python train.py --experts_per_token=2 --d_expert=96 --d_shared_expert=128 --routed_scale=1.0 --shared_expert_gate=true --init_std_router=0.00653 --norm="rmsnorm" --norm_eps=1e-06 --tie_embeddings=false --optimizer="muon_variant" --lr=0.00916 --beta1=0.9
Below are experts of layer 4 (counted from 0) of a mixture-of-experts language model. Rows are named router (the router's row for the expert), gate (a neuron's input weights, with its number), up (a neuron's input weights, with its number) and show model dimensions 0-127. Each number is 500 + 25 x the weight over its row's rms, rounded and kept within 0 to 999. Numbers have three digits each.
After each expert's rows: a language model's description of what the expert responds to. This comes from a sample of Wikipedia text that the model never trained on.

# expert 58
router:513429411515515574502510521504536536491461530504528447498541526508493534501477505494507489483517514494484462487495493498499526501527493482462518515543525486500492533459487469493493501510505509507509499486466463483491496502485456491492516446508501557447496506510480491523517504501483503527532480486512508517487516531484490456521479515549540496486481498474483495526527532499463502491486
gate1:527461471502479557530462510498514552520499510511496456519499489500489532479520454480504445511502513483497473505520493465502486510477538494454505502539495538490483466487501525541494516492485500544494509520472522508493491528497473469479503492459509545497494481517521454476505507472533485515474539531512442474517520468485508461447480516525491494442524467479527471482513498531519471517515
up1:482559518508502511501497505497458477480440471531471522487547549494541489472480514484528488497471541493514500472507503502500502457506476522518506489518476433472499534516512484477499443501503501467487480474506495537505493490499501514550512512533516445502524510492459523492501483532497491453530456501481540499495496523540505496530487474467537491514479491528488562501497507481537486531485
gate2:531483496528504479491564511503519532485482468477485498470544524485484518529500561499492496523545526491510520463506482516530530487525475466503479471512519462475521528523503498491490455451527507556501474507505474520483496491464504531472518497530452503417485515541506487482521476496458493527509513487521522462475521506512519470504490476514502476498498500509499503543500523521465540513462
up2:501501526450510521503480502462500461502480515465540484519478444518514528461498457499505489466499507552514481517530515477510462495486514518530495525485496499519460478472532486508511516470486479486492500512515526512491514491556516514519463479442490516511523479487513473476478492466494514437483505475495495498511493507468506515498480580550509508574496524494519548506524489488479461508514
gate3:493461459425469508513488497480499508510502531511556477520541516523513516502475516565543492478501509467481487516482519525508479478523505483460460521498487493499518554530503501505486493526454525475522494511461507468507540500507471537496486464482532536484497540472497484538437483510532474505464477519533498461521505509491483465474488502493514487488498483455511508530511490504456486490477
up3:484527528570506472479477499506473462491463505486474528471473502494465490515517468475453490470502494507494488499502479474478511523466541509521501482504526494539493431469535477489517509489469479501466499491530523522475533464478524481494509533488474533524444501490493471482540513513528512493510488517447519512458505529481500490483511491497518478516494498561463488462499499551535537493474
gate4:515504510462504513507512466494527540506503466498486516511513487527522507499453488479507469508528533503500501507472554492502462504483512480464519491483447537478522537535501491479476432548530517493486514490530453490489490471461535468462553481496480474498505526528501510490542543500503494496519502536522494534503507558477483506531489473507495491502519521531509465543504483482529459461536
up4:522520477468501501471518485517486555525493479507463504515514510517526499496492469475580464526525485452503534456462485498487493530562483511481479502508495559469495499459487479442491469536564529475478513498510526467478516496492537478476515492478541464490498533478491530484513491516479560501499524506498496518531507493493536512512482517495480472488513511474488504526528509499514494530510
gate5:509467458470487539499481476490557519508491542504501475540499492512487540496516510494509533482485516492490437510512463526486515461499499508428491505523504527483518555477457473477483473528490478527521482530468487501516510497513445517462489486537505564492518521469500525496509483478501497550489501510496533533481509513475492501526478554501535515528512533458482510477514545490493502493504
up5:504533564500509468493519454544483494500487472497462523460453506501535481513511507505475467511465496521504542496476493464537501519476497489539475508497476509493514527508508522521507543460537518506477522500553494499483548490491553484487517552517522462510485528539493458531515531519508486480516536455496498474498502484523486525513548512484473528462518506547534512506497483487510499539503
gate6:536494519536490492508508514496484474488511516492540482497512476532537533545517499516511492475513504476482475511505549478502496480531520496475526507504475470551499487500496495489523511500511504475483541477506491508479492535528493501467495506504425525493505523501532495455463503483492498508553465451549454468479549488561514468547514491529476485481523490493552502524565520507513491495512
up6:533498517534499462499482504524509521469495503497513521478532475500496502538503523522521497484522504484489513496504532504548485489483495494460529526468506481513508512516488508506524517508502519468515522495487474494474487506481511475457484502489431509472499505467531481448471540473499490480514510436522438463443517467545539485536491452530536495497501504487536524543560514532507468513513
It responds to: Capitalized opening pieces of surnames, place and organization names, often in lists or tables, such as Bra-ttvåg, F-ard, Re-ed, Sk-ra.

# expert 21
router:464459473476508499506490485482505500483493504504485479508529541437471564512517458475515497483463541485506475524484520478490505463531476477489497479566534478481470524483465501559492510548495516518547486477505493471486522494501513497474520433529496497485493483486486502506507505515493518515490441510473500493462529505531514473525499526547505511518489499461514461510509533477470515533480
gate1:454501471508472513508530517480477559459477499489507482524513550484468492491496453477529519469482488489506494486515524490507527496475462512507548434495511491514478492507475483541502521527473469518475494493510482523476535465474496504471532514545470497453515509456525525520469496513490482445506489491502483486499535511520467479500544510528467498517502501523475458536501559513486459494521
up1:522451525475528523473475497514549505492500522493471528486504475531511470485492510524484484531541502527489522519491503469508484514491510480495495541482516532530487530459500543428504510499445563497509494477481539472509489550475515507524494478485512517522496513487486443499530501483504537511478485467453525532490512500504529498491494471470481471487471462480513525509480437493545515527507
gate2:475515506528466519520518492498500544486519505497480512508513507473477537517551450514551522492473513489503491489483530494501524492485477488507489482538528465496479505528530486474494525504492487537554490463540494519506528457517483488487432476529493503535505496551479540529485532507486483466497463513545487528494529539488438481523499512492539556472532506460522492513533513499498487503491
up2:488516484555516535489481510473516527501500472523470460477485493521510509505494532499542488517500491493460471460488465587504475459502503506531478504523553505484536525517503528469446485474500496465512456452483477530482509514524505516541492495492489551519489513478454487477514508522493501531482474521508507472514490501476533503462485476486534523503534487507556499512509487478467497498539
gate3:453485511533515519505520474520475470538461484523478531516539485475488502478499510489460491518505525520476489502479505524433503491499486477541525502479503469527466512482471468509501530514517477506460504479505528470521503489480520519516482511482523486499502471464503552506502459513477486460506495470474471485503480504498468558520502466559524503462442514488465465491515529487482493573494
up3:514521494514485499516480501538482499462471510510534485511508492498525503487493463522465486499518502477525500432518500466492508514522503478465531478505508490535498513495509450513488537487494524565489499519497502527524505525469534458501479489504511468507498460509525517510510464439533514471458477478434490474473496529465464465473485501475477485452519461469510500496509495445456494481538
gate4:533468467503490473500526508487503498541523492534512518508515498471521512503494447447525456502446528536518502521502480522484514450522513488509517507541469508500554477549514512493502500533440513499473502510471486501485493441516585531465481520500518514498474501481528484516483458494524481518453501484491515466487486520522476483511497498513501492486471509488534462483533519477512473482478
up4:505500510501487527562508466497516508511487499498540504476518525466500500540488518546491523504510512484486522488506500487518501549488503518528506516487472513506485490494539523490493483480507464489471532467537486502507470528450416489551472512509508473456526540492504492496452507514491448497538499498542469529528485474499491553509504506509486473503563493491518535515508490548448485525507
gate5:508521487496549480467533530526486517522504518498499484469491525430493496493481487488465496466544481469493523517482515471463437466537502525502546499568488526494487488486462505524510508520509498519512496509487480537449487519512483489496537531504494501489478465553512551511478464510502519515499464499459485470503522497537511472514493539499497463508524518464525474526550496479492498472497
up5:483512473520511501475490465537483541496539465513482502498491495467500528482444509545487490460531518534454503484505513513507478490487557487541506511498519465496504529437467496514500505504510503513531507462480467473485491494500505502506560510497492484505457474562497536486499503502504512523466510506472491452517536452475495499505506512521487469514472527435533512494495492477482530546535
gate6:473472471512504496498447478488461497469551481504542490492519482472487478471504471468465482454463529484527471503516503509485546499503507485467532501477487476480471490489536500523471528503514536445506471505485531496503470449561525516475518452586528507466498515503488484483509493542516514466485501530501513521470488525496479493515509514493478542496452497513494468499506505476507508508499
up6:513489497485508518497499537497486501517486479496471551464453522500512499522481542546477514521499496517510514519518520501501483457511487526486462484491496531537510499478490485503511467490549508499477520498528527506475532553485455465562507534501459532598488491465500500514516469508475456506495540507477499516542515494518533501465483499479503482506525470533462501518517483494515459471505
It responds to: Prepositions after verbs or opening a sentence that introduce dates, places or circumstances, such as added in 2013, presented at, On 12 January.

# expert 52
router:488472452476516492511513547554472487502467514466527470470517489504501540495467506473471469491508488534483484530465481480505527510521450481464505494539524503475463522461488443527530519521521462543520501479480470484476520502499487532497511454527496542464496496498495472491495517502497518499505523483506520492461558532477513484532492513549488490491509528487482484495526514567493506529478
gate0:504506486500504485496518539502484549498494503485456508513505518518509518442507526497465531424498516511545534511514481464520539515500492486464484483482530495540496517506487524472491537511493483487525535514562480462478499531484458467490500483513517488483517509535501517530484467502500495513477506487500485467529489498483534491542475456474481461485474513523451497515514489582533520500529
up0:501504559488441494510499455466508461536552473495506468522510495500519487548520509526499496530513488527486474476513517501522492532504525539527502503501466514483516484495469516517449473500507505519469491547483478519495502505493509535509529492492489541496485459445497493547503548465507534483559483520525500509503475523500465495478540517497509527505486502542546478532477526472496474501454
gate1:489538478493512537515555552491509462470496529468540452497540499553471487503475480552512545498494467545509505461439493486515489517507461468499495486543519497505491515484502510508511531530453512533504507487466486489499504509474523521495488504482499557476500487496477500492516534458502525516475503504508508465547509512482527505517502508563483539487528497506486486475529511531466502486475
up1:451525470468521541544532554488517493459511513448507473468528484524448470510502504531496531500501508544519523483447510467530455492508479482513478492547495525496481525506477517531524512506491504537489499486500502483523476491466507570502482511490522530483530488493483521493489530492519511541507495509522525500548519540487526516492517524540495528521531488531476486473520496531488529502462
gate2:468487513471496503516514512532521491507484470480529514489521531498515529520514523553471478526501510489515496517466491474498472516502490461505550497518523468504469509522497520518534523503468450535463473548479509496464531510517490457553503501550487449532478460484505521503531464508501522488508497522474518485461495508515522471536457482570515483473467540484493507500485485484484482546483
up2:505498455531464475456508498490471483441512524523478496534511527496526485494481553506534523500495466503457507472459535512472507488541464484532532485508462507520528481463509503482513496501531529511514505505522485488484493468475494463469526532495491521468492536492494486513463514441489496516501487521556533476492508514448499549508521527474510533534528503490478535492515499506506548543502
gate3:497484486507482494478542529526480485519501512478581475533508472570479479530462479486498507520495505516500511526486516536526521513544451515490551498511473497496495524477473506505547506563507488510524534491451522481476512482508502474500494499487493503511443514452468490473450495452525547517524501499526485481495495506509490519484522520491493503463519525523502485495506564496509526502492
up3:502467527512435507520480491429498539490524457491493489481532485513549525503527508495521504517546495517511484501484496517534480495498506537480507501485483510501504514493534495478489532469453502480535510473484497483492533519507484520509497476471478535486501534516495470534441463531476504540445472500517509461491473543474468556467518512517467496477509494502524491502495496477526539513447
gate4:516488473484493489530500545516477471513479518533544506503464502521477425465469453517528471501518480493455477506492500480524497513515456500510505471505511497475473488486487439548499499511483465526500490524490479490487487509505530506485499473484510522502524490458494540488485523514477529484494528470540526445522500489462511514516470506552541473463517498484492553482522488551471494535490
up4:489559464497527508455496486498490513515479513481528468509462463507514494496552483478509471497484511466509507464523479457500572566494508453486476472475517497506511495463488508483497489489458456504448471504508492516515491499514472493514526501516483506475519541504457506471505525539548487480469496521509512499511494492501547520541471513514524511500501530521475485506481510468537565485513
gate5:503481491475513497511432532530491488499457505500568509474490518528493532429469486468538516529520536456494460506485512452527519496501501531499449493525473444473458474497529471529513484482500443485497509469482471506507523492516495500499483487486552514491530504488520510492520488491523510500446466524457516504510494543491479517508498491498538515503529528491493504475515518481506518501473
up5:523493491476534490492470496512451472551506498517483502470476525505478515444450482470546496537542535488475486480483516527495530528509477531467465463496516499484490524489498464490498500500485495519474509490463500483524491489524516539506537432488497491520518518450518532511478488513488491507445452525540517475501523522539476489519486494500506514466533519453491494445485490489499502470465
It responds to: Opening piece of a person's given name after a table bar, comma or by, such as Mar-ge, Angel-ina, Lau-rel, Gar-veyism.

# expert 34
router:469480500510511505495516511511509447461490479488524467483522510478487497519509484472485487534534517495497430521490476497457485483501470485466512484503549506530496525456508473559515529528493512498495488508482502498480565472512483520420533439489545529497485513517498523522510512506500527522512493468511499486473493501510543481520460509548483494483471513453484519536489533482509520520518
gate0:479509498471468516497518531537494457490501477517514486476519522472490479488476518474513497571483494544499478456457472500463491525517481543450469524548494486542506449504501514527535501525502492495514430471480469469479488509499472535487481478506476469498474541510469445514504491476491498516483524465478503505487507553519509474491526500499464495492498487510531530469467488512526499532497
up0:476497487485504517495510481461525464511513430517532558473493521496493551502499469529497501505478500470499514504561517465556531501472517520516466500499526511490456520498531511513497514485487530534518532500483538511493492481479478542525520479488537485492531477487530508509519528517513491479529510456501501498486497527435481544479511506474488537523518538476477497483531482545470546474503
gate1:488468487518504467523507517489475487501494506459520479516525537537467499513491460488513463501489548458481482502535532484486482497458471527517482498491474494515512534487497456513491464500526489448501489536439498503486481477494502517479543507513508543485472550492512500501524472529468501558468510511556499477477466558512486493495495506529519454526511521486498497537513446494521523484466
up1:514525497491515517498483453514501502515514522516505513489468456478577483497502483522500487491475490525520514518485474521526509499542531469513497471525531514507481468520509532475503525489480549486475481497548525492498507514478500470479464521494512456537522452512474504477514539523541494485497478512436521505558482453499476490500502474452499536511494466524492503504466570529484510480517
gate2:515532499486493534498466508467489456452486514560511456515483505507508485488499509510535525529489500493482546512475504458477514525468507506473493509488483528486445552450508488514490481545485557502470529464480486478488481464482522498512548549521496496494526515475485487516518557480515496525509488528470503485519483504518501513535490509530501536494494507466475453548490450511493494516527
up2:488451474487491493408495482486518515508487524520449496504492480473500493460465523458493503480489541530476504538499538515476501499527491508489489511489501521495484563522504537496481480480512548491537467474507511502480464480470488485474515517539494459478541490426482497501506520480489494523511481538454532506515473514506477484535497499498487485511492460503478483559485533485502495485514
gate3:520529517486483494492526507516493476494481517548521484512511494514492514473445482488488493502522520477459497507480461481477497500513535505499501468555459461516454470486466525490475486475567500504491503475477486476475451518531489517472516479528507514468468551466477465506468517518504503509472485549454483522505482480481505507501534519454492529528515510488454462545463520476468499525495
up3:515542517482508491472499517513488491546494509540474485520499472490511510467459504478483524505470517503530524482494487537518484464532535481496490470516503496493472530466504491506454543474489507503488498495505493511530459484514455545512516500501495441476452561510465445459537539519503489493502509533501543480486477495471542502503516524496487509528535535492464461525491549521506475477533
gate4:504509489508475495495511537485512477486435513446529451455493538535506508536499482487545495488517497451479466488509500486501518510504496494521484464479527488487490528539493480528498495508475477512484475477482466519441486532492499513508479477516529540502469487480537496550524489499540493527535525454485487513524525508520538497507537477493527471535539533489444498474499474514513547531504
up4:504495468499512504534500501503502509490537551517479537510505529525504460499530524493491486529502465498546519517514491513502519480526507486486484520483498509532536479505507473470508476502512489450518503491494551514552504510505512520471508495520450523458525498473471477449448525539494505464461486495490451510523486483495548496479485548527497524516496487549580482476489470498484451517505
gate5:489497460488482516490515471518457510527527457473528475496468492518491516545553467452489529507521544476501486455538484518487505518525497526508499516549563495472513524520512458528499521529503472496502468508493520477511505538469458540464488472507519479477504536513496507535480503488506535518490541495508501521516516505483511460478489519505489454447520517452521485520521528482542518491514
up5:475479493486504507481518530505476482483516524473500529523495427489510486554514500467515453477542563505454465497521519520504519482525476511492490467498499510479503497492511472540485481460513488457482484500507489463528472517530497530466507467513514532485506573493494507497551477497494482521515497516540555509511472560507519527489494488505524484509458516467503497471520464530487493481523
It responds to: Month names and the spaces, commas and digits following them in dates, such as in July 2019, February 23, January 1, 1999.

# expert 30
router:504465463525515523488549504494513487519503540489485481468493476505489522537474471472493483457476495527478434463490478478484510489531498510455514486507539550496501539459469474497499523527488506525550464491491500485461562495467499508464546447484487518457509498509480516528483506475468517525517493490539498513501500515514473477502457511540500490488490507464512492500476568506497491499497
gate1:475504563510488534469544475518546528527478498554485496521485504489484541491486514474473505459491511510520487507474459491504467524477503494514535473521544521516502527559470505473519549514492513495451533484485531504525507511504507514520521487511475557445477501460476512492479548525496482507520501477506500519464462511497521494503507494493482512489527506513519472521439496469507525463540
up1:502455550544493498530519490470476522501537505519505519498472506441519540488509501507507515454549523503523488565473488516519502526482515452524472459496548502517534494500539482524507509500501494497465493541474515473515538532500488493464508471530510508503527495466487519479476496534530522482532550493483482530536474481513464568507509490503490527485506472505503476499467512481517517471522
gate2:497526456500460519476525483552502500535522492496552547507501524525495532504507520480452489542454517501472489498468502536477504514508501480503481495531496489480508499516503496516514550520523524531467496490507505523526481486478482479531515484500514472485512459491521525492491473464521503447432485491497557501528477462515482471506506501521469522483498494480546460457530527500503514437531
up2:481536509507463532487504536513523512468474516490507475471486547474506488450535533476508497515484504450464474466512524480469515468472540551472511510517476513534481525493529483509492478510541462493503506493480494507519487570530507535519516495483485491510522510483461534525522444508485493479504434492461464480506506508506463506506556525525484488503525482504478492472509509506497486447509
gate3:503478486464506535512488465499537484541563513518494515517496483500481479518468525479511515541496475532534478556479537500492474514535557495514496481509442495497514511519518475462476471532477483491512501509542489448480533477493519516522484490538496472524441488476454477487529524458516494493493480520491509504482457506510494507492496500476519471496521481519512570498525511489495468513457
up3:483501490496504523496500481509534499514546515514466492491491501483513494507478494484491546535489506542509470528510482486498482567549487494494472498519479520500493519553540439464503504522499547485524488483539523467524503480485534526538513436510480487519474479488444477525501468453546513490503458492505508504550463509509498499525517505477493498449504473531503551514520469485497502513475
gate4:500510498500467513513516519439507501472506487497512539533473469512503497512453458524449542514532476489501456493484496467501493511489484520502515522519523518508518510507456492457493585498493478530500512482444480466457491484524507514546506463469507501515529498532471494487461471517485532498496468540513507440524488511518493513483475490522499528496502519481520446480500530506491515520452
up4:476498496532498502555515509503484511477505537436505539496506489515501533493480510490533476488514496538539515493543516525517482511496503492563515504484537517522456539488513508528514521518523490506494505495550513512536509468510522454495498482505485530498528508417503506480478532513519471488489523467511483493537507452506488477494502492446502514459520524514475522515546459496531479445516
gate5:462497516455482483533508431479495518514532516475479471487522510508502509505484497437509477457492459499489496488473502461505552532501515487510517507545563518527495518492479470483562524506519463514516483474529528486470540507472501489493498521495476502445502492518504532474486481501522503519517457493545513498484465491476514531505474482519543531473468495485506472473490469466520525523511
up5:453515481476466505517473455534512510528497491507491481504476496488498532488451499449493483499474463470476511496507515488502538517486523519512565550513543510521505465488542468506525532447509481525539484504505518480490529489485508484509494518462487512467497527516516542461468475469516531482507448529569525467489459512475538500509482477527536511494488501486521486473481493507500505528503
gate6:517484544545538535480527450517476513514525463485517510495522509488480492510499512531517482485462549516474474488469509513502525471512511530472487487515549525508473533524460505498486506465520492497474511513537525521481453546537512486485511518485527517517520497514450506516501527492486559537513478469517494497477491474488462502516476521516541494482532505470464441460516523467518539492524
up6:508520539525532497501529466507475515521519518520502488460535534491492466499528511522487520520434539514479499472464543516498514450501537529459515474504546543518483512518476491483464506492483477498495523506492521503489451482501522497488519503497511507515501469482509521493477483493543555512471443483539469522484486480470503503521469512540478527492507492443492441495449497506524521522511
It responds to: Lone space tokens before numbers or words in sports results, lists and bios, such as via 8th, an Azerbaijani, Light Heavyweight.

# expert 37
router:491472461516493540505537499465494506521481511503512486483485502482491510488493481506488490449505566525494468495471462494507475478514488489532577501551522524487467538493463489552507485528458513493543510497493501453491495522514473497487483481531511494495486526494472471496465504539502506510536464474464511484479545510523497479531489545544528516537459504491529454487510536495496514524482
gate0:493443546518511501497497523503520482455545528520539482485474575509502459497527508521492544475489530525461490521533503476512534499463481478511520487498544495493485528505449502493479494521528481496535470466516483490524464510512460522499516527500478518466480492483503474475542518491508493507471470503487489479516541498524516514483521462497506479516429469506522444473513489505536513503515
up0:520485532502490514507497508468472453489527508476585479492443546513513510489529540493503508482484486507499525535516516511489508526492513492549519488501496520530527508487487510505508485497535522458570506500503468518495475499456511478490500548523526469499516542490473545484494526450504494478493500541515481514480516483471518539492506500501536484546519523492523440482474525483484516454502
gate1:462486500489490509470501481454514474539472489518511473481468468476508504496490484482545442451523504524475471487471499468525511506451504497491519459527533519478488541516459505550485489522462508457505500504488512514547473478519452511516496500453492509493495540541504480474478482535562509515514498545512484503465546491508480474519501511502482498519451497503488505460500530463486489522505
up1:473502513498466455481475482495498495456484492505490453496472500458485527522495533513491487517528439461509495488534456526510514542516511503496456538454515484534486477461506496488506490487472467535478502480525504518473491561476503534498539494534522494526476503478477508521527507521532521459515501498468486468480437487513509521487555495525478461454534524519504484525487511498527483493500
gate2:508481460518477503461509522478515519548522512457527513491546511524543538495534530470480520492513566524548510471471519490494464481520510523486521491560553521485511515476484521511536496523498540506435537467526494482509489467489495512502461516513501506515484515523504479487498517499533488511493463529505543464488522513480550513512484543467547509511477475495484505481500489507488523504503
up2:469444450519474528481527543498475480516493475522523507525488488507522503464498535492497505509555503492520532500446507477486435476526563494487511507488500533504486520517496486460519506503493508511512491524479520482500508504501480513469474531499500530534457488523503490506513475513556470515523465515500541527487559501518513506513515528467466498499460469513529538478492559495469467524510
gate3:528558482529512541541520553496455513534483493527493454507480477525448520447493487519472466487509521540503516514516524526487516515463548503503505505502483486479456482516506517533491537503506438503505480519476524478512487497515500508498515476547484491500485554503479515495494452510508467505497487521449505479515495555536492488497487542544525473486514511535515503534500517496501479471489
up3:495458534499487446509499465498515508510540485504514525499485499538554489521485541485541510530476520495500498538489502456514463535513487501487485476499502469538520437491547431476537519471486499515489537478499463520517523469490533541499490493495511481500520502545517502483526543498465492508481484510516470540502493452497541485495526463442502523500505494465465505508508479507512509513483
gate4:492503505492508486479523507497514526494498493513521539433549534410474501492529517516511507502474503486470498481522473505492489493538523502504516503485494477506493476490523503484520510514443472477543551507486502521522475451437525482460545458495516525476517514546467472524493489447460519510466493507495524483454546536505520506510527490500478522503461522514506487516508518498497502492506
up4:519512502507491541494490493511467549455532479517524517490527542473444484514512521524445477520454518509473504485505507470490522532495518501488538462504491501485546475493515474499532498541486486465516489542501518479511442469480538513498535493486490517471511503522462473479493483491467473501446569479479552461487517496501512500525483497497476538538478487521487497526475523487475489504492
gate5:492505516438476461502507521450488515478522496466487536545460563474483451526476480491492495486528489425535519469463497528474482490516507514521526499504521509514465530472487496514500553512481498511500526479454513507526532549499496504495532482481472504518502501513461505507509484507515474495520496516492490514487527497453482474527490533515500509484504493439516491552514539474494469524480
up5:489518484522521492497498471474486496481472496460481477491469469525446510528495549531503477475455504501517483475500495483484487490470511500410483534466509476509486525495554543552519476539498514491495448517497475507515505500525493519489493497522547519478505480487502498466487477510488510463499513479492535482505521512510520469496520555513491463564529473542462533493505534479501506492519
It responds to: Prepositions after verbs or nouns and clause openers such as responsible for, committed to, despite, whether, after, when.

# expert 55
router:493459486463512535485495527507497515512486509470523497444509503487497561515480519490480489446501513526501448478440469480494525496536482480482523496525522508512475541470494481492497501505519513502492470492465496499448525500502480511449509465519499525456495490494472517530511508513477527507535473472497520518474538579521469474506493493559515484482499511485517490494554539540476504499491
gate0:484555506555501548534524510506472503504520508529486475468478532468489503518520522497517491448516527474472503496499528479485511469514494538509515493495488496484519548511503459553512488517551490499540512497469518452441465482526511521470492461493484479489518474500485491560504562487509550486498550466539523501512505486508543504479513514491509515500487487493500491508537477484490504468476
up0:474465486482507480494494481522543543488474495524522513509486448498534504503511481534514509520492499544523463498540489508557489476517507524518542456490483484497500508506508509505540578502474495471512502459515524500506525545486487507506476528477514540504539504528487523508512486479462498565482481514501513462515436508513468483500481476509471506482478499494515480540480489499471430493475
gate1:500475537474465520481503511508485541476528531560537535481485501479484492525476480539463537485517511501484480486465507507512525539485432489494493478516519491508523506494488513479488533529479474508510474497501499526470515478479532476469504498525517520512503476520501534508479539516473552475501506466525508502455568472490476461477501542543470546522518512523513485504467460476511462495510
up1:500488492512520506500539520489531548529535506502488557546508443526506546499528499478506481512460462484506523452503504490489506543503492493513476455507484511461546523535469500498502499514474482488460470480494467502554532484519464491486506549489477457492489481524507494489508475487494510550445488495445481523493477528529482457516483480517511542517502513479529497518547499500515489503500
gate2:490533459526468514470472503484468520487441493467482508447481516520524525532481468491480517498521508544502521514493487519496519508490496512484477485541534480472476496533497495508510461464561545489498504474513476478513482487502468477479530520431453485497526502512530504524460485465532519500541471462455500470499491540509510534473480489514464515502520543497493514515474487524482529507522
up2:494548529529459522476504477478521510529455480490513481515472478512520486545508481528464502460498467543565500483494545501532518516518503494498491520523495493492462496516498479501466509482480495466520476543489502473521512517528520499549503535501497533496507495486526469467456504542488547469488503528531499471467526494522491533469505511488525487536491469530542537506532561534491483520497
gate3:499485514491500495534438492487476497534518536466551479482508522507530502461485523483507522504490515550524475463477476518476486510477512513506506448496489496488482466503460486467469479523522527479449450509507532523505510520499499515485539471484537482514516487465473521499534468475498480521488504477568523520490493512503462531498506561516511548516513507528515495549495542508547509485490
up3:521529505510495498517505444521502508476510497534458527510507507508507523512507462498479452493496500454478493537461489495448499487476484500492452515530499499511539544513542495510494555505497514541524502493445477524519537538489496507499509535541492542483517505506515474459464443507496496475552525533494493500478491460482507482496485465505491473512503519501491521504493441480451445505496
gate4:516509504528535463498486528471488481480480508459486494483475515482521514502478491495451471472470467524525476512471500470499498482516496522498505486504483454475487530464537470495509490497500523540513489465480527513476478508540466501469480509486545460472531443509471467508505537485465499482481465517479510510478506500521499555497492558514505480445473499497503553529538478479491514435511
up4:495542485502525487498491521504513540509523494481547488527456471488531481523523515509512506549524517483505465490491480424521535506474495538500498490512510497507510535492502519502483499518479520536463579536461509476500496519517532557482506508474471506498528480478487506467527492485497554475514508493520492530493497495457512454486510492512497507515479476529509567571519505480482486507507
gate5:491509489490500517521494490506471499517455465490476515477501488504501474512517528458516480486490534536485475504511487516510482497539452533527528537448552550517489510522447474470455498490522509525489434511479504495486504440508517466518499512480530525523527480484466509523485492440484498527514497498527530476463508501551485523480476500520469496529476517494499491511516534532472499453468
up5:504502484493497490511483500463481470455467501521500453477466438495511508433511498457471456499511488512465487517516512506445497539518505483511523514477501539523530487504481542468469503533468510511512476491472504529482495490471506548515499503498535534496551538495482527490469498488506473494509494467472518446512533475549463517476501497481467500501484501523546490489499543546491502506468
It responds to: Country names and first pieces of personal or foreign names in tables and lists, e.g. Croatia, Vietnam, Tal-es, Thai script pieces.

# expert 18
router:517492465498498509545514549566492490535488529480502494512484521481493507525450527529505489489480516522475461502475516489506539496498482493451472499525531491521484554501499476529507513515488494564481490509476480490500538495521489508484535469520557548464531484529502507498493516457486497526531503505457524505489551527500469497523447521542489500454492530490546512507503514527499477511489
gate0:482561482499468518529503482464472492543487513473482487482516522508535519526488504524490470513442515473547487507533536525465508516499507532523505489501498468519499459461461540507501501498526525523486524492441505503491483513476467515495519483476501528479505499519485458552523505480505496530510530534475533468462550499511456501492475487514551520475476531460528499475459478497511529506495
up0:511482508448500505535512514523488480491489483457491492508520489482514465524530548490486498524512483499493504469474485533528516546506530509456507508528489516470494477527459504514542481510484505520504500517490509527472521552471454489548499472512494527466454516477479470507502502518439458536490541456511513498503475487482497492501497477511501554480502483535424522470527503511552505474504
gate1:489474525476491494457507514485508521509481541467499530520495538521470495530485523524459503488492496512520473500457515434462469477535505467502475480507458512488519439481444493497506509497512525501498450479490479478515510497501484428459478540477519503475518459526531514530520475502514488494478474475520512551505538500495527519513495520525526521497469524460490512516475495472511530463514
up1:453507475527480440470555481499479432521498505497527491485488523522507469519463503524452508507485457523510520478555513499544473490510500500487517493493510519523529502510453516487490529464518485473495500494528455503487489473491456500467541501477500508517493486516481487502529516454500485515509481453503504491506520547487513540495442452547483548499514539464513478490508499504487503519510
gate2:522499515452497492523484508531486505550466531521514514511486494507479531513492524505495515489477514524545484463496464508539516506473518535481523491492481485507532490556516480513537496435492511492501509496474516490509458526496480496478508457514504492477504444474506427506516558517522512540495501549478451472468516510523471506488479497531458513477471516524506509542537472473495530480505
up2:513529466471498495540489532507485463472503502531492503476517492491512478505503496462490532562551474477485496463476482485460519439459507502476508489513460522497442560495509510528488468479510496524504512497521476493514505507520515472431505483467466519523504495492460496489501495488496487476509509516506473493499510519498496536507555545545460513523451496515512522527540520523524498460521
gate3:529531498479503506503462541536530482527449516521499496546523509486491491500477511503537485473529524513467478474468483467501489488502501531461515492598500486531507518508527490505516508524490480465493474493502514519516514512522472465447494485530499505475467490486510455500484528503468507494505501572530470497489496510516507487505465545544456491501466509518481549511482466539491514478512
up3:527499476521463488501457531473514487534459477495526496491470483484509479503500486476516496511505521490493490472487511494487523466497467522480489506577525521523534523534517457527524495524494484488487497515449540528548495541499455491446496488502515488472493455504484445528472512491510482533488473533537455457513496521470469493513510525504456509474471478517490519500510441522496520489477
gate4:486445533495519545501498520524544540479467486549489512491525474467549511482482542543503498519522504492511542495532523545491493475497519550477499516538491514485473524481515507495484510519516509506495536515496483497506466483490466487487482467526486488455567449529505519539495522521477528489499489494492505496471469510508521468524471493478505541491499476463513440519464518480489484537485
up4:502474497487528462483468526480507498496524518505543500535468482470457463462469463507524482516497512455536511498489509493462493514513474452462538483535497501502526516496558508507496538508471516485504479524510510479511493541502496488511526536486544478523515480512531495527502491463477467462499486517496517512463546537471533474474487490502534541468471454487505495446497532518495497453471
gate5:496529497527504530462515482516470468532521516508508484500450525478470526544481509522547445501475505533477471502526491454503516501478497476503494473509503495513522531468524485530493508467478502496544503481452521495559497497514529514463545520547539514507494501545504519442498484464519474507543484540481503491501510490506463512501491501526491484444507479475508489547474505541498534495521
up5:525518473449472511503480456491533486478501503467520494462467518537487461497503477467515540545524500461525530537504472502501473505506501491508478518487517547485493496484457494524491498529503512492485494529520520536486519482497461505546456469459511512538496530483498476533516516503473527500492469467542519510531495522472520480485529503501498499527527505537549444498540475504551480461469
It responds to: Capitalized or common adjectives opening proper names or noun phrases, such as Central University, High School, New York, local, social.